Weights of a small mixture-of-experts language model, trained from scratch on English Wikipedia.
Size: vocabulary 32768, 181M parameters.
Experts: 24 experts in each of 8 layers, 512 squared ReLU neurons an expert, 3 picks a token, a softmax router.
Training: a variant of Muon for the experts, 1423M tokens, 14950 steps.
Below are experts of layer 3 (counted from 0) of a mixture-of-experts language model. Rows are named router (the router's row for the expert), up (a neuron's input weights, with its number), down (a neuron's output weights, with its number) and show model dimensions 320-479. Each number is 500 + 40 x the weight over its row's rms, rounded and kept within 0 to 999. Numbers have three digits each.
After each expert's rows: "gets" lists some tokens that make up at least twice as much of what it gets as of all text. This comes from a sample of Wikipedia text that the model never trained on. Tokens count by the router's weight.

# expert 18
router:457491485511538562597550446484459497478479408531514449518508561472497495500470515483490491495467449463571566521521455569568551546444516533427542570556438505460562525516494507464508509494494512448506499461509558525441480509515572504544525505475532463530597537496523447544479490474519523543563518466514461537456458534459489444521468426462528532466492531437572516532438437449435524442548518455474435542612505511487572544484552470474526572481453529480471542453503493486561546580451487
up0:515473541483457472476574538528514487499483508469484505488533484445533509553540552493522513498470455581525467549437457488485559516445476551493483482467555499492486500479529561500481514448443502416534595479572528526510448527463490462531541527386475576407570475427511495466531487444508533543513586522505586547494563563457477536505526569501484513536491488514452446548481473509516529526485513491518472500567449566521459471521498486471544443506498590474481527529514487503548467472544545
down0:537427462511489515538480541515446467469534555564547513453511500520624541520484472492511497479502547528539498506508526428536517456477490545594519538482432441492580529497449561525552584480580524553470531464467527541459504424537602527424501509577443486469474512490507478552441449421487539560477513434499518529506491438498491446472490598536525514559520468508555529489510491564466549489502504534451546513539463526525507511503484446474450458472466446456508470519504555512509439525501549
up1:424457517584500535562529541522511551497550475513490479493550503507586477454489561517470476497550533496420479454475458540515586514504466464546484437468475488469510531505494517430501496501488538499422493531487516460547482519455458454501547553400487442473493458537569518499581487469509503518502527544452541488595415551475597492496486561506499465447565533470596483443482547506493517511516513449434523517469520488448527535500437464508555503454462488515509563482552505550527470479433516
down1:475478544435473440485474438510480546471375526520470505537545437508431486539485524435529526536420532511477486491497456564447513547529554565536540519538506518524507510458535528503457567531576456478517445433474453494524471467455454509597535494576530513526470631514466474568471531506531550519470493572553492460477592496488580472534554534493543474555508486499505478443469496447534512413457528506457496491489553576517518491557495504529542475534445500514507450584550586575486515460531565
gets: " as", " a", " As", "–", " be", "th"

# expert 9
router:485489446496518538483537455553503524501482475468467460574504542445467444506449519490504495571459397472444555500501469527524536462482564442439509598454449485440474497501509522472541553498515479510546497532474557512498513523482535510446519485451539480439473586463543510457562467453449483525462478391497473492517452486505533402477468503482522450413518517478493542539466510527474561497473493557490485514562509468481496504449515521535500566484534536472538505493521529540531501560420524
up0:480490530568464545487467537522537531564496492493551551538578539477499512506498590506505483505553507478408521500566493537513469479512501488562481554489520522471494423544548525491423471510554475525469516446532541587454487511571520548528528521439514562552548523558456547511517442496535486518483402578469493499546483508460500488509464529515537572474448522533470493493556470479510479501505518587445543462549499509479570475436521473506526559483517601452503448530502517514592516521521523
down0:468489508505525488509536482558525465422529543483491432533585472490518507527456542504514520470446494496474566472517552512510568531490468495485555473508480478462477536467509504509481435560517495500473482452492474365515478472533567549484479512454452551401496488518515439460487500555533493464604483536477499426451425515532542499473527447544463544495467474515410502519462463455429494533505505430501473524524519417535477555446443546573448513496536523520575573481499544460571521459484515
up1:522493445530469474444511521546553481517531479487469506488538527546525549507528450555543558486484527492485433438614536436451471463479493454538454572502470567458500467479476474479473502504478553542490559498499443549513491491533501521504455564474460505471428472455491525478460464473411556494398448484454458472498502581495539492561532496501498430504544453495431493530506456531580500511474512547522519513524555462497573477496479517462519508434474506492472465483500504471502551452527476
down1:445465536507523459500443533484504519554501448517585516423559531492509531522457508505433515575527463435543548530489538453497526495531427456463509534485505520497459547503542539464470499568493481540450453483505475493485400471553509414505497417536531503471453466418589569429501595481492398516547490521429500467551458460457492506535526504477487472547472532505540476530497494451496553561531502494498474505456521565458486493531461552544494492521569497501478456458523541477497466500508474
gets: " of", " had", " have", "a", " has", "o"

# expert 7
router:480541478488527491544480470478509537451490507493465449515497529477408499570439582461425536530507457458519544480480427429520504462470583494498508595457453499438523558555434480456488480571517461439509481526543511521495533461429450491407500467500547434425440570492543472539507456449509413573519608401506453428458501529476557473524494485492503572432460557466526496551468492513423593563559517485468480504527495513426516498502536490566483581520549492491554492466511509496530535491533460
up0:442509469517534510552439542514457510478515509566521516434527473500453557533514554481504566522504482558527500514518524449478512487517524499485526461445444495404528521496478547436521535575563454511511577491508480538504489507513463491546478446448515445425522460488438519521488459548501536472518492456503507497576563547499478501590484486495524503529446567563502423458423432515474595558420478478471488449504504539534472456542544552457521467506449497565526562470527556583485480541464493
down0:535526393468467453505536608456485484488520440458488531514411487517532479527492495500522560548512492524554442485469586490462471516480480521462445544407441526468467557495442521454498511469433450554484546512540551534475492521517487500469496479521487507463450570441560514479508449450490581486451536562501530566477499456528532462492502518459506593466484529540389525494550553534563528483560495459540475497415534488528518442528461499536490479469540534505563556515488514498479560460502420
up1:537563463495429506589489410421431416506507480466517466479449499572487490555429486468469565473436480450538541486531516545517506550545545533522498508461531556527530452520475552465497431600513468541536531498540564472539460471455509537469544436488482539448478486515573530402492506546477581528494449547466490427511421531494547513491542544548509480529529530486496521493492486533468525556461519507511522514416474500528492465480557472455528452514509527469554535492555475516504450486472485
down1:529477542515463547522533516550531499509514467545486544440515495604518450523543469476563413451517565533480444480504505525503436453478507475480478442483479430497436473442439513560568431483553536545487536478552512492499544487474551514498503514526446432567516565481479452561463515625455592527468524520498537530496547497580494511506469487479539546422456509386486407551535496469535461467518429486467508527489443480460498512494545508483473554449471457464490520517486519475495461487477419
gets: ",", " in", ")", " (", " was", "),"

# expert 23
router:479494558547529451535537431635463460514516434517480499480515503456502440453461513402492493507493491491455544573514510477589497512409547470532547538480481538531508541516463501437460525458534449432506496432498506362472490487430564521490525517509537451480512535516501528486467474403415426494517552441553468502510531490475476522519472543505520504480501528427499527503459486540484523410521420465472523549513498443475505500478520505495551645514527522511522536419540498482562536612432518
up0:503531506479475499517434497478505504510588565489592588521483492529588477480487573546550532486608450505495497524480529415471505418433455552549514599452545509474428522436524451545479431442464520496463488548456429488519497498497553468566488431513513531526455505502555508513468579489511567456524423454440518488505460580506458540509492546492506448515458519593468505461503413483519546451542532527499550521475493580507515451520485437500576578464498525504539491531523550552526489516509466
down0:520582441477553535415543521485541455498489577481528470632501488432489482484512560489531484493464439565482496537483554579495497583573576551472499535425436558450560459571572526473471527490533505503551519517552532482513577496498518513532465547468526412596497516512492502583508457478491536507544506506455488483574535480385497428559433498451406473485478498503431539403543553493570520482577526480599526519536521403561493481494507466513555509487509547427486491499559485459459529519512493
up1:498522548543555506448516477558534513492485456522597469505514492554549526454449528424514480484506519530444454484500513511493462457441527539530520494449499486483571502507507520440519457548543464515522512530495466533475500482450472525480547496481485523488486395472488362586441495529542432505503460499554448504489478510507468473516490486467481469483534465484467509474494484468475520507503468487519536477578481431468497532475556475536483541507603543437394531456468478532522488507468527
down1:471469489537465554514531501461437463522466477483433516522530546544514471474503467526457487494476537547530481511492513474494497565565462476506490487559529521495516543443453479562485516508455556515518550427491556474507561523480506454465469531506549467469528494511495549424472492482460474594442442515474451534520456554507406453472565498515530493473477458517550512486468563453537485523483476461544455444451506531505461537453410519533491558519483530518559517463418481476413555519488450
gets: " and", ":", ")", " that", " name", "%"

# expert 12
router:471506493519476503578479528489443505503465408497518463506524525465524499506507475481486490496523516502440588532554498523517603536497533457465531557534458504484538498493457507424507505532577499489537477509554470536470536506453525475501503520498579509468572569478552432552573429473494484460541533492529534493464472440536531537478527483526516525439437515472473521555435448505439549437516553462486463535490508533478485506493471510498508571465490552500467553486525520470568495667490512
up0:504451512512445466522483517510525475513487473529402561465526474516468495480481539483494541483539516561488487474493457506465556595496477570564452478440476470507560567432540549551458513528503493536404486532456521573533546504504376477515546534506559520531511515477475500558532465513449408465485496557496521517491502502471477503486563513522464452380511528548479483477444496442526524396508469460406494423496470446477556535530464549476464374569491560536436415443498503521501512489476499
down0:511584441483482462522475450465541532480537507575520477561474529505503447516508536451496520489490539600512440531540456569451492430521479548517556471541414504459499528577484564498561420545415565512532476498470482467473501541480524494491531453477522454455489546499524532525530510499477518506528531507423537537546501473468460493500547582448481623472502503436513530519483539436536591515498517532470506542593503448513475547463462503500495484513496547521405503458464522440492481467535490
up1:526518505514507522540492521507476506398524510517479546499426510474529497443530442507430475494478537500489462520579462409469509515498413438497518511529434465492541525436489441461530489488566545543501463513521552410475488457504519553511448485525439521569529544502529509543605491545403532534495506535492567483499476525497580512470453478561478486490495542473489522565489530532489504483530536449473521458545455496514521437524472504538467459595521504483561531465544488464514498517494527
down1:491478546517482552481467538554492507539482544514566583512520461535438500472501490451515573457527447482573581462556515485430428539511523512492488442560494495513485458519472536527532518510466496476552466559497517421462573494523487445458480586472567514472416514480477476496511436500537550470511461482462555495485531508506562472446517512493507446478464473505472509503511473505517587519487524519549512555579542487448423550415447481441461440506456592481491531559477556493475530484499502
gets: " to", " of", " in", " from", " by", " with"

# expert 21
router:506441502563540582577530441474422548516480471486428496544497491487455459539491449497478526470487504443531532491548503525541513464475535510502512535517516520475566556533469446476518544536521531445489514511499485485449506487483474558482468431509560472489525583446537472411449535494505485506513524460503509482446484462483504491536452538463546527408485520454551528491422445515436495441559463523490462490523476473490547527437480533496487551491527500488534535470495471474545536544516525
up0:474478558476498514514460571567521539520485510499596414405490418504512491494499484488509405499519562524468497533480537518527492482477595519435515546443481573451506443557526482491504488555534522551473535502503456478530442509590537455541491461495470504492535502458441505450488487496555496519495417519553573436520522478510530505508488502441452499440518401521454514499511480511512497497623560511571446489581532529505497552524532442512412500509473548575466518517485432551517488434561470
down0:462426497475512540505531532519434516481527529523457545556528426518520469511522559502482488537479563475491498505479558521489595471484548479516471482515499454496440467465560527463454491500521440506415414477454474505562535481520469504535602479449528429423472465467475521519473598524568533455487463429489498465500479516431444524531523475434467508558523514506483459500491557498479443484529444481520493478452556502564484558520513513489450567497469501483527505474463505584493590547524473
up1:436533506487513449482498543469515477499518504507451547473434469528569453479497479518432506560508504492475429489463538471470517492510478512443504464564527503525542482498527459452542468560569427495502536491465560415504485534544560507472590422480512514393521518483457505506496527464472494456490520445544518476576574522392549416516488480531486596486462475515468475454505457502578487496527510522488486488526494520475504450506435485493452491504462442492480488486527479442550439503506488
down1:483525475523453471487456487513472443400507493460498514560486525481558430563502548459453480474528492455471471398600503469480587431550458476539508451494526497575446427549504476493439500558513504531485456457478529457516500568445468465472497510504469556503534499529487491527464444487550558556508492517494471463444496487509465447444457550532524511515555493505477593466493509500508513559546516604478503525470519543504478516472491463518516491548535530490529533482504493441478475568496540
gets: "\n", ")\n", "==\n", ".\n", "==\n\n", " ==\n"

# expert 2
router:513481449452505532566469494552523561416452476535480466526490566475402450544479466493441487524485510494549563483513474509486560533530502470444573548507474545461568527520451435495550511480501489500546526526559485496504492556467514509474506422451571511485519552522553532524579504519489526524511489451517454477466429470518524455535484491487524463509467538469506539507411442500465628416530516460379480521421508475472526545422491507545523544503518438562434522463484447521591506522432564
up0:540519502525498467410564463492414467497480497525504519515455607521498585507569508549497445630520563478500461492449502496543428566476535449515389470493530450520495512501568475532512446449473466525508517497522482472548465502506525476534488508535490569494504500523465468495509459464571530477558514462497483430523491608442521524554500513450496454486466526588540435553555476550442488505467530497462440415389509506484492476486478427556545509482494451545510455435529542509601481513436461
down0:498477496497498509482573511564517464528460513466553519465517590447549504504526480492466491490510508588598408545498580475554517508483528570531499543502477493458520531466518468419421463421521491486614520441551524473480512425556527485526501500524508448507474540502422526548489504422535473535473538536567518495464524551520500472518488471455510489577570502490506493574460556486487551474457470486527519465469531473431524466511482467458540557528480421580503477461514499536542566494479461
up1:496411472457512531500496496500521443494420509537506473525496541583484562527515486502509512494554463505496523501539540472496554564488491540533535509537480576530460489431517512503557515492534478526459524515493535530534470458482544461499586559495479512559469502516488555502530523519512528500408552506485557484436440469464534477454454486506475547587462481513556466488483519488465539453522458497450499549471517490543492480503531510495522460446514482439519513439518447465502461484527509
down1:511542520533533451498492435541481499461571504480469534469551569486469589467493478569432586442513453462510525541495465523423450521490575543464511472486532454455501449538471488450495489502556529491506586493531517466488501444503460477540501507540480480583493543516500543525477495471505508407447473512516415460476449473524459462475475580480506493462461493485504521529488567510529496511484543455513449492494550397556478576562388424508563483464441576465479448505517485440497585491488495
gets: ".", " |\n", "-", "1", "0", "2"

# expert 8
router:477475495569519496512563494496433492481505493534481469513544510471484517568377463468458512540458512497518548491505507494547535549409552482475533529452477497446526533513535447463466562509530499460510502406489446463487502452506511485449493462498578487526534573485536518473492483486501498509512553413530471480494474487485496526481447518473516523411525510477603512509482451570454590475525498439450514529545551488440481511484548527499545513484522486491523543467522496479539535611453513
up0:601458468539516434488493509550527479566547480543509530451478452581449537422474506459478544515489487479507476528453471473444434471435486516539461469489489538501536482483482522504479457421504478497521529480582495501455494418506560514488484446509560592554563504403467488530488465481521454473506525502475483502514581523512494469462531557496544516438547457439450476517469521499475551548492500458530480590455597502484512598518516504550507499518503524521463421522543409435485438527522432
down0:570462463482481472465518537535485428478478437577531435467553543524554523462524459385486487499480535524479457484463526491471511476599454499461519487440455497510503398410471530532516507509529544478448514511486475505488503517606482458483481481508536472533491529454581565450499544520506499506500492471527460488519520518467476504485422599507520525509428554509541600490542467506531417593476543495511487519578520477474463483508470491516480559514498529528457532525488432426526519407470488
up1:565414559532520478460526508513565481541554494493431473536564466534472499465611499489483460523490456557492418557526530491548499486493488490486486508550468491473572539474429544387530526532499499497544526546483540512460557507547456490472462610551546574462582567516404509524533538488478517505506464506530456526535502546573548526478491478523525469461494495507584464459476531490462541480556475525533486448493517555567504459508601526468527465436490498485539512491486494504531504511452476
down1:463528523522554471511506541533532600589482464537548440462530527462464467533510413475473511509506538474493515601502546464458428423482516545484465518537512533536464480508424495473488543465501586575517509467416483478495486546521469505542495497440526511511508493491483496549474506458501546497532436524498551549465452527561534509455479470492427494504501572456575528564440488480469509497579530557493489538402464497444416500452510478520525426453510469485539538552518463471551518477476436
gets: ".\n\n", "\n\n", " =\n\n", " |\n\n", "==\n", ")\n\n"

# expert 16
router:498465477479533518573506459455448522497460447545490509468527578500519512550486556478526473502517491390487566502566458486504461463448528519528549538474466503525556546511504523524523561555516521485507543508506515491491480536462477444435549420489543449421495579436517493472466436480471435495543498500479497478462420455481497409504498464523513555490426463470490512547457470528417490447515541476416511521531563530485530525510520482531569657528510485495506499515514534538583527573522575
up0:503467518502520478515524532539499471463490534462496563538501542604509541446482426484487540467447478520617526477517474489546543448502483528561479517453406520483453501437507423440502490513450548503518520504506524512529454496502474576567483518483480461514514508507486428527501448450512498552447491527500511539472520511416445462449469555492570439541484472456512544506579492462533533480488549424471536494387469539504547573481521548474461462474456451455464530509538533475498512532522529
down0:524465464545394556441543510492504526542528455491521512455515434442505542569442534532601482524451551556458521574478473502478457537516500496513511448461489432525519489462535563544461504462555474490468461539505535454436507495547520472515478506604528462554466487466530517528523508456506481404539516507584412510502502519560418551462500444415500475506469558537545486562514464493516511413512480510517536581502600433499492492472590544474562523506431537502517505480469525478496454494510513
up1:469581459492517578517492492459437446469531572568540462539531476504560430449534554531478446418526474472487525531482499490463471546509500555465491510548500535540446512464498430545506500474488539494456484463498470562534465515480485485436493490469517498412485596491508507515507479551510499558491480482463551530603526570495537543428577551475490418525465556569493551455483515508457521473539489515483478490436449590456551543429512506495498468546455489593503506531521504479516444480545490
down1:484501531532468524436527459481461463517430497574460502418492529500528500552469486564517444412509552464525464561431515522487530522519537475501462533494568464582551511500496541475508441481499512459446490501514500576504481491508476465494480520451532476466496523509535479479547491492469452565570451524471497510506430540558458524503485547493512529502578528512505448512435464423537519563554492534505476541524455511420514477488565484508469520500455516480511525465484457473534531532378473
gets: " |", ",", ".", " (", ":", " was"

# expert 13
router:487479515487500529554494498515478499491417426474457475456565566473454479551436531450426506455484421478490536493556485541498562510474544467410582519517411591489523502509460488477513588539472476430536544504545503507442531487425532505450508518494567508469470559509555491518490412502522496478527565491521481449517441454483509477521496516511538529471434503465503538546476473483443520475491524488439539515504531534521504558499503491461574603477514456508559531419552470466608487594482539
up0:493509522460440418532523489467515414453479444492544498485447477484511521448507479481433494487496529545520495479552578399551489522511502505551495533496511467473430531467536535522450486399492521457497458514453542630485444521564575484525477559474584505576477514504508472498432460542446541458405461572518492510521449543545507582504511519492458506488439390453494459562544568577524479428451524521543560512477554456494479452523493442468498419521555496497506546505549501489477501470529510
down0:458535456499524515524469525500517482446510506537482483491503513532453567548507498511457481552478432472512542505539501539544503558503511504512506491546459471434470532489505523488497485552488541465483549426578546547464555541590436577492502448542489477609457495518544497511491508529454512525527479396437498523524485399517462498465473538592499494492494507514524482507507475447507576484455557459538535511524496486559501526473559552523554522564490573544521512516511493466505462471518564
up1:605480466565509457484467481545520475469548554452565485516444505509456464524561426483493527526558529535499520530530515532457595464545442532516576484430539548504464479549468546478436490560450565442492510474514493536603451515543454523522436518438470534496466472449587481499533513457559440491495537413578484563508507476480504475496449518486494456515485492506448443454454471479477523512508494468449503449453479487607488514465391499461522555472443493520534484497544482506446496579447467
down1:515476512419530495518528547510455442534442499441535485431433466470506562577527532517491502554534456540536441457498492423535428493510530513477421536496529533505540455519519504440406536542534554486539537558451485485549539482569498533488536524511517477488519456507449532424530470499554526491418514594479557559443504471509453550487543460521468484532524382499506514523555448449480490495514448526554546438452414548435465452538488525547554578532510456545512575460502565537473475510489532
gets: " ", " $", " #", " L", " co", " They"

# expert 19
router:493495503488512550526572493571459534437480519487458484512543535532459444545431579501499506493459432454490578576557455501583514485484529463473558488455463555438508500524507422390444491463485462484510459536514477462462488486452535505442511498496520441494468530477559482482530510506509471564494488467512489546475482453488511406532458495465521478520482489483490526553495407492490519461494557421504483488510527507560540501461514443545582551465580461544567439486498565418541556565510503
up0:459472554509518536556545557497502505515535535436471514460511458492471495490426527560495527426547428472536590498542485453517518463470520510473475421486490569469496519542538431410515559499536508485480525440492487485461417510504462554481385549406447591473479486557528477605561541467507577580497502410504543534478473513498490483489524553504495468488461512531490467547553485491455535505435539526457421528478450485526492516480549489462504505445462533504519504511519531460531543493490537
down0:510449527599508495487536510523475493483468500530528506469427493449478480461510571467545506546576457521472523577477501446476477463497507475537539527514515471512542520501472521467526569547505515510534502502539503510491518496493523527487489543483436551477502487464536479504493547470454529501472482411506484481515511451509514503445416491484546421626449499431403494547543516467495492490462481496493431432564524453506556449412454466445491514552489521528497479530532474453466459483462550
up1:506527484526458532472450501459431525476498584494440564480475522570472522433558453548487522482531553445474528514476625527453488486513495496528492544513525551446502521524487510531473448537557503545515514443483455494396501464448521459489488438578501464540566482513537475515487485567489462557438518483532493518551496519522419570421499488517480521498466538519474465404516491439496517422534483522586478455450532475542503552476498442507464515499508526498583427514431509494480540453478454
down1:475481466501552507502499485466516507484457483487461549530483552485482436496519531456484421470573468556491432580446482457498491491457486426540421454628560529531520544479476551437469517556540504543563457550489497510510405518508484550490500496485506506456469529465467565517506553471506501508532495472516527594472480551454541486472485489516585529461381450506482415545477499443479489504544537522526514524486430504509449470475473449499488521502533516445435537519462494544510544565505434
gets: "|", "-", "=", ":", "===", " /"

# expert 6
router:523483479511538512543544416572448473436467465450498462494509549471434486462472557480441450445476443510490521546513495539548500493474500479482559474519504565418574496531478528448535579489532491469433503462457479497450467491497506531432512477513531468457509578513513443509488429404463480555570501446520521480492459505418499405529441516463527557442441545479593534582445425492442507417561506508479456491598522501459535536532532502525456514468520508534490534493517452506573515499507503
up0:464474564489504457506487491457489438473431513517531443491492494525552547396414473530431445466443476546540553481520452514541488510477483535500574469513407456499528453472497515426531470446556476447490473439503444491593433494480511483532459508497508499450469444530566500482535566495458422498465465522507506459486491445566458442531513472473418544523543470494473549488564533524482490445530452507474525507410517544486604511511536507507470488483535489468535510364500545526438455516568508
down0:537585555546527483465469544597568573441509536524428515579608534506480413577478493524459501484501440509517468538465455529450499467494466503477480523451481498439501498499511435512469541516417451445493436477497520507485494454506464510472522532493542564534508427543510453491460528502508540529545468473502499548479524475508462505465470436537529495553530520473445564509506452516518445478514490530500481441491498517449468549540499536488459495521516416481529505464473486535527523524529467
up1:476421503480451535462473454507564509538505525475461469446526456504479495447514506500490439485464493492469494435511450496475535512514478473484458507566530529495492503434487462510520477440564500505519557458443454571530458450481502468461489499525550503463505546483562547517553508466497495575489553427494467513494433545522479544494548553525571567471438487587485468456529504509489543491495570487451501476579462489519494462497526499511504495577517515504512531500451540456463473517540466
down1:461487490463519531502546462551571521464528503514599483394510525469471464535509439488504495519549593466610467482502440515518491436457592514392549500526442545525523493535497502532413510620517495585512516543512487544476408499502548448461507459529542511551467525490513523544478467529486539498566445562488475617511470603498505491458493450536462514530617501501519446540458539477541528556517489520513525489457506484511471505477481563531460480505496497456502384528582561586514573520458513
gets: " the", " The", "The", "'s", " his", " their"

# expert 14
router:470490494455550486591507458539455532458497441500521491475552558416464472525482478449396489487510411451512503520550475520486541478500522459457508517528488532485491524544468467462520508488537446445530501500477476454478549548437503530488525492508567432425534497538536518557536412516435494602512509527563504484436499449492523484554463506472505532482463469524558506496508441489461532479499515539418499510467559429479492497430476475459499522503473538555464458507497508488554520539473550
up0:494486527511446504488496477474529457529532424517519528484403444430484532544486472522571455454516594490444517457575466536411464566480486474494472539541481481481527475433519555460513475525498455495450572464397506479521493505487571473481453467472576515435531519512529541501514490521467492478459526512495500526557503497507520447472450573525553460575519525513493509550402501512533498498455440496447499455500533531478474531491510465502519498503477478496415508531537416494469500524530512
down0:553509530526471557481483503483516466471510451495447523459439537469518571525476498414484503476534481480521471495469474547537584520523515483466464551530476450528505467445526478520486519517472460510511453448541479457492492489494509463437471441547442493544504495501544499483480570458499492501466490528605537516516513505449469507544477467442546460495504511527455546525518448465467458562456576485529536505517537505505537513548515485516493499500437477486466464442496555480468499519479531
up1:493466435475526548543428469493430471486491505486484487504441456524578535508492522522548445559498508538488519458421513517454480406623470456470504467471493449459470540473530513506465480483528506510425484516487512491436494455472554568474434465417544510469489549503434524472496482433553418518532480516458475464485562618535474507486559501485551499515539541518413500432559497421556490490536512472544518444533518462430460476525520508558517575563456512514467415525475459524516513459518477
down1:452471440485457528478487543530546471502473510536467528513541494520516512569506472493470462517543478427503485519469423570491485514500494419468558472529518555496507515516493513515446460477477440495459546470456497476519548454480507502536558584544503530484478548522583543501565503440507552451549526382547503532523519454512511547524467490559529483541446476529523441508410515551476491441502525507505442452519515522525534463513494524483570456502486498468457438552532544560485444529564469
gets: " ", " he", "id", " He", "at", "ic"

# expert 20
router:486481472484570515552560487512456517496471422466501457458551535473487497497438514482466475511504464431505543503539478413537529512423552421480518552497483501501572524527497476414504512518450429475457520487496528510440531508472481496438511410499514499425475544491538517479519495473485491487553566486522486443450433425512519424486484469505485523498460531481489496519418463522437491463586461461431515519529581468478508577504528488526487646467446524506502510455526510537579515548508540
up0:438446526499433532521541506574443589528504585508506521536514514443506508476490501510546585486488543488551515515496524476496519496507487531495544488488496556544564499524462492459560451477557581591511507459595541390538482529559432481527512484417516444509576503498478508514437538548453479500532436524432456467446491534481396522504517456521506469538484587484407497509472462467486476464481460520568562502428520533508448485489560520513487499483547557526509498514527490484472505498527475
down0:479424423474505543474469505451458449505475453561516506498418473496542452473515471559528472406509507517502504436430448537484519472481499514586524524486493471509546528492454403519474494442479536542529537569470460515514530555545541552444487510509404527517506492502522484506391490525489488447556487489474461456467494457513532483476579440511450438502473483512475568545474479540460504551441482541471480364604441524516461481516574508527536457487498458512538532546546522573486522445478416
up1:520520504477526486479479559438485502452563497465508489496476438556467620432538544490486526545485465477562604517522466464472500582621489466555517470544541467487498444502493557506565500506494568511492473490517515505447462572516497409393471513440445536552484457504495490428508496452436495455528499470516428483466532543479478477516500524539545518470462551514509441489557505509473590524560508527482520539531466498491482492570548516517590496493498465477515560486525485432526469501567517
down1:535455469468461498507505496551592500532534458539451438469491539444441552515524498449493536544565481491487432561537521504511511517431451475498517581602445469514478517518472584486492545469554519479481464508491460500533528495509491531560480508500545549577470540519511528496427457542488538555538545496537528410529479502512522509529532558517529479542403523491478466475477495463413484549530507449496505415480458534484440529540498524485613491439424476556403549446498535511479521502547474
gets: " |", " (", ";", " —;", ");", " m"

# expert 3
router:471506431511545505608500467499424520487467406509460424517482538500475462533500561505471484488509450428443536510555433518490576467469527455482536510474466513492492558471513488460509495526564484441542545501526468501468502525442536472439535518514592465447522547495523503516487400510512470524518498475504472451450420432489525442497507497521510510456443526491542547562436439530431503471522541498466478513519537538465501509495428467530527527483511550464545491477502527453571451594489480
up0:434485434512425507548493521498514517377546464451498414497464515470556523548577402515439550533503530494415529493522496452502429529494469491497506421478573456514496484505507451515533470580508500490523487491487572545501511525503557446500518508459660510470464421534423474469485471547469454482545574524557517533430480537442559523526550534481522437464527483463502488507490437499521532502506481487474571471462520537502519520548519530481528471530542478490407457487511533464536497504482594
down0:464496518528544498399510503547464527522426459493555524497504554427566516510550524445516508570499489500492504533502476546495503494531495479433446541523449586506434544452455511461473505485488461514525547523469554409447516493525480474506458551537495506593495540472489495517484538447468426471547560491567458567463501522490523477530502487496562487447503506505475477486493581467533509495435513525513457515596486468588539526519494528494468490437478534474533495407571505493509593518416453
up1:485497450511475460606521508476441501517492481561552483508443503492505478549493470501553481524463447498466482461484457498453493547569473490463449510494583522494484513516468551536444549433431520580582442540483472421461579528519483454460547497480500462578526454521528582506484480454488535449507540531525491476526523555501514491432505565464443536551491463557483547517465519546442484467366477492482429498438513459509499484551491485467492465593484561511531469505510530510443428554545485
down1:567576498456484601482506519530513555553404567528530494507462514499499488461515521427503482502429500494448431478474512479506496459512515450471468490565498484427542519498518487485504426464396537501483544523511560629438496454509506612557459490529474454562546511563492465456462541438476440520510482529491475474441484430516475509523560445422503508468459541487444500582474479544522484485514434508520440492525469475482510576518403502481545518523437493521447450516504460529521509513500455
gets: " with", " for", " on", " in", " of", " by"

# expert 22
router:481508515494536568504459509543445534515441542528527465472604553506465448499509537484469464478464463436578571534555491444485540505434577518462508534512503517484514553525505481465507516530468423425575478499507460430446502523492504526533509460477520499516440552470539471454526468491560515523519561457538463458434476506460533470557447500492470546484536539514534516504528438498442579492481525455412477521499447425466515567495506529515515529443486459534528458460507485533532529536510548
up0:504526587521494530460488492441523545518485461507502516525490547478520473511528477575454538493521523498539557501501580479457435508481508448493539500548518495575455464494537490512452549520557506517533546468492446497473501509501485518520505523499544518458507540445510429531456526534540533472429339474545548465497446523553556573486518533457456481526504506603427574505503522462552538510477542556495602462527485490506471447532483517477521416545506549434494470538495599450488483576457498
down0:518424485454461481514608499509485470492471403421448500502450486510466425489497516433454480542503494533437515530510588487495553527474566511501479485510580557499483482465397507460483449460531474551503553497497551600510490570493518509529507508444494513586401499483490487544484455443493515503491541481442566516550514496475440479504560468460509546535461536444467535489577547502458568503503511512610465499552541497503512413552516471494518416510517538512490524562477464511510476517495473
up1:467538448536478534408542541440559501453544486431516499469454564484431513422584566521446528433530423528570481467558532518475514566545483531547497526488519508485537516477519447506467511447433527535503510460583521469494454511518523445469560445497489468556491508474581456559516511502507467520443508537462516526445536601525476496514472487514496456488564433492472531575519555509466396469487601573455535562507514506476573501517504566499526473438517503544464452536489481460439529489472507
down1:469471518563474508517530488520503546608542456500463533489509502483559466510552449522531436524517549587480508481565422572567512479523447492410590520501513505523532557476520503502447541533520453548441455503515509473447604569430501568541539513601478542494511495512500498502470483482455565518488519486502558545450433494499552526446458520397510508512415509543428522545489453455427565512500453427535456409371523557550503497546525486492525457454463490481536522575476529483489440422544493
gets: " \"", " ", "-", " The", " the", "==="